Weights of a small mixture-of-experts language model, trained from scratch on English Wikipedia.
Training: a variant of SOAP for the experts, 294M tokens, 8967 steps.
Below are experts of layer 3 (counted from 0) of a mixture-of-experts language model. Rows are named router (the router's row for the expert), down (a neuron's output weights, with its number) and show model dimensions 0-223. Each number is 500 + 25 x the weight over its row's rms, rounded and kept within 0 to 999. Numbers have three digits each.
Before each expert's rows: a language model's description of what the expert responds to. This comes from a sample of Wikipedia text that the model never trained on.

# expert 4
Middle and ending pieces of foreign names and places, often in tables, such as -ović, -ić, -ote, Muntinl-up-a, plus country codes like GER, HUN.
router:528492546505531520468536505502456513507488515485503435487487462495477494510504569486472500520488528501508500459509494487472469472528532498483481477489463474478495516508474489506503516484507470540497522476535506478481464476481483520514540524523547510541492512537513543480483501496526470531522479442552479457536460484488455494530521524525516506524467530455531462502492488529500544499471532516469469493527519512490491504520467460489508530522463516510522481529495520537462473517508494520524502469497501504451540493463472511473465508465463508533519529511499507503499505484478532521495467481548495537506515497489508507463500461503527478541512533515523490529523539531466513526500
down0:517484513490500515504537545508493469501456479545522475536499499500508482522510519511506444519491497494527489477487544549479460525532492510499515468474496522521504487497503477493489519489523506508472548515502534490547512507467539509508492577523514480537535518482474567525520500515454483485537498526506514461525481471550512505513489505479475516507497515495485483499539481531535486490471549505467512502496485508487477463470467527466541500525554526495502537504497540509458487504501463530489487510515485491464533524488478487489452514510487498503491522517503494491520512534465577508463494515488511575506483503499521491461537527497475514472552514499500500522458468486463520496478
down1:474477498504513530510492484511437510484466531477458543548492472529486482488494468492475463549442527501479473493462500483531472520511518507480497541512493508471510462526515476471509506493492495462541523505469504476480494504498521529503492480469484461514469544529475531525465486512505513554495516483481525525528483528565512529512471512543525459501494498500515510514494474476484492518540512482512501481518505508497532519523457510489479450522508530469522473500502499500502475441467449491491522527520531507440465487479523479467515471470503525499510526531513483468478501497519468555511508493489508489502474505497520493487466532488520474469497479478460448501470560511463488490467
down2:540471518494495503534491485493490504502560498509485510509533490485469470517510487484507506500514455499463504464515440476476519476480515499476507495514477537500474482473491532462517473489485530532532479501504481527506469481500492479492476489477489469509514510456524539470475503498429468512489511484496487505525496481473467568444527525487482495489502497500493490498489488471522469480494513498433441517534472493524553436503510522494511535526456485527510502493520521512525472534486431480540546489468479451478519503513473521479507532503526495516475488501481512495501519500453516500544530533506527473510488494449523513481532498495540515465520470509450547482497491483476490494483

# expert 13
Inner or final word pieces and short capital codes, such as apostrophes in Hold'em, closing parentheses, "ic", "ated", NSW, AGATA.
router:511491546504548517464540521518520533500456502478525462509500494510505512544481521519502485505497544530566531504513532492463456476494496484470529455496494455502488476502469491526497535496507513514504495454505502475505472497501487531495502524509540529501486524504532514514514502443535493534524502498514498476550496500518533475517535518498515488546486506488510482467471509505507501491480520501460523460514499531445480511536458481530499520521487547519515508533510532541486465552516484490486456480485495539515520504489494543472488527493494444513531529507494487519536505496453520488496464476548453527518516484495543504461512497505515501524521484524464487522556554529452511507500
down0:468525511447455470512483462478493493504537503466482509490438527459483532507491537486487473518471477512522549458443524495491510521497484465542492543540482508520483520499492511512553503539525469514497511520537499504547493521503523550493497471530493490503499476523525489520530497497521489495462506467469533501459492515526497478471463481493485485466494484539512546512488488469475486515497485524479511509479445499474485497504512498501526486506459512529534494473489547515479485496524511514493490484530512557517498437508492475567540514500497485495482518448511499499477501430468475478553511507492462498493485483488488516537497516499476504506501456492520536497463456500469505511498
down1:504534469538482494480484486528526478509528502524502542525461570463509520522521524515496529472562516517497538492532490469486556486470535495490515504536495566459520547490507491519517519502508489518485523545494508492487547499455488534493458528551475532498479482543471461474513526530497502558469529508490469507492490525496539461501474503460504507541489516501535512521505532514533511493471514519546532533534513488490532487484513505476480508506488523475491545510503495517492473515508514517476489483513558507489474451523462533493450496534522500533475487499526479518498491496524507530466519508459476472537520472506490528501499476510475531547526488496506492520479499502504525493503
down2:462491570505472525419538474462510467495507516522488490485526533484514511500489503516515493494512519487496532486505507487456479527486504500519529510522529530502501519496501511473495524511494537493488512481468522500482525521445500533500508569486494519544497497509514534509472524499485508470475481453502493463547513518510476509507481525482510541540491481503488528483516514484502526542516495525500500492523470484488476518519507446433495486474517515512474518531500493536515495469508539483518554496465459537495473498559516484505499502532518446483541520467493442508498496464486478484514494505558506448486478497510521473505478517489539512507489476474473462475466466493484561479492

# expert 3
Final pieces of words, often with an attached comma, closing list items or clauses, such as "aries,", "ly,", "Province,", "ers".
router:524484512513516490501467500564468492539506525487509520550485479459470473518455500544512482503512488531539501490493534488484475493510533493456498501473494516481517543533455483515521503493497526528518451499471514487466496520530462500470527523496532531491488516471490515444504531514553496525479501502554463468537487486507513514538500480515504488500470506500477515497511495524534454468466526469474476484500481471501542488520470476477500504506472527526486480524536506531473482536505500497525435481483510526494483533480491516490477495547531490478470541524494478540504515451480551498488501496529461525433544515539503493509507461472492520520510479468527496537503533512477514480492
down0:492532468439517537544529483490513529499491486466517487533462509503502506447485550536447480489491515501521488481527515505503532486502536451537495478497515528478500484505507489486568472417528498458478494480493525460526497544505473501475490495473476510506532537478534504501470503497508524475529486452482503519521538516514543484530492474514507514476479523454515524493494495521508492480486530507495516472507500463462521505500493489550518511486540480495517492512516525478530505517504504531452490485533514512490502535518484499465502529526507527515474479519492515512508513529467489471537534561462511514451528528443475492446530521514477472476525481486511492498513513481490508496551
down1:499556488484525483500504509530511507484499491445498510505497495491451483488546506539511524498510485528499505469514462510509436487498515484527554473452487460498488476510470471476487523490520476498546531539454484537494513479486532524494541493508509458528486498503473500475497456474466513541503540507538519476494464497497525510540499474444495517482489501476506508493563459522482541504457478513485510489524462515490534522518503498504438497523522527518450499513480510494496504524526502507506525478481505491532493456481508466517491528534512525542506521483491521480489519489523502472536464484492556512510512494492517530503523443464544468506520493475509498545516485506508503543560
down2:504470521582490502500457476493496505511508486526490529469486468519486459537468475526509515488486452469475468467527473498510417514501523532525530518499501477512498494474499493502503503513500496488486470498478486502496494497485476498507526549501465525543528513479483498472500517483538493496469513485505531501520490513495476527550493526543512511481516503511520453519493487486545492448430541508546487479523490519466466492496523543507523506500553495507555501548509487478428540526518451498499463494467535495544515505486493519525464496502508477511426499516493499519507524523494489482512551500522525503453491491512507534512520500478505481504507487532519486503508500548518483481490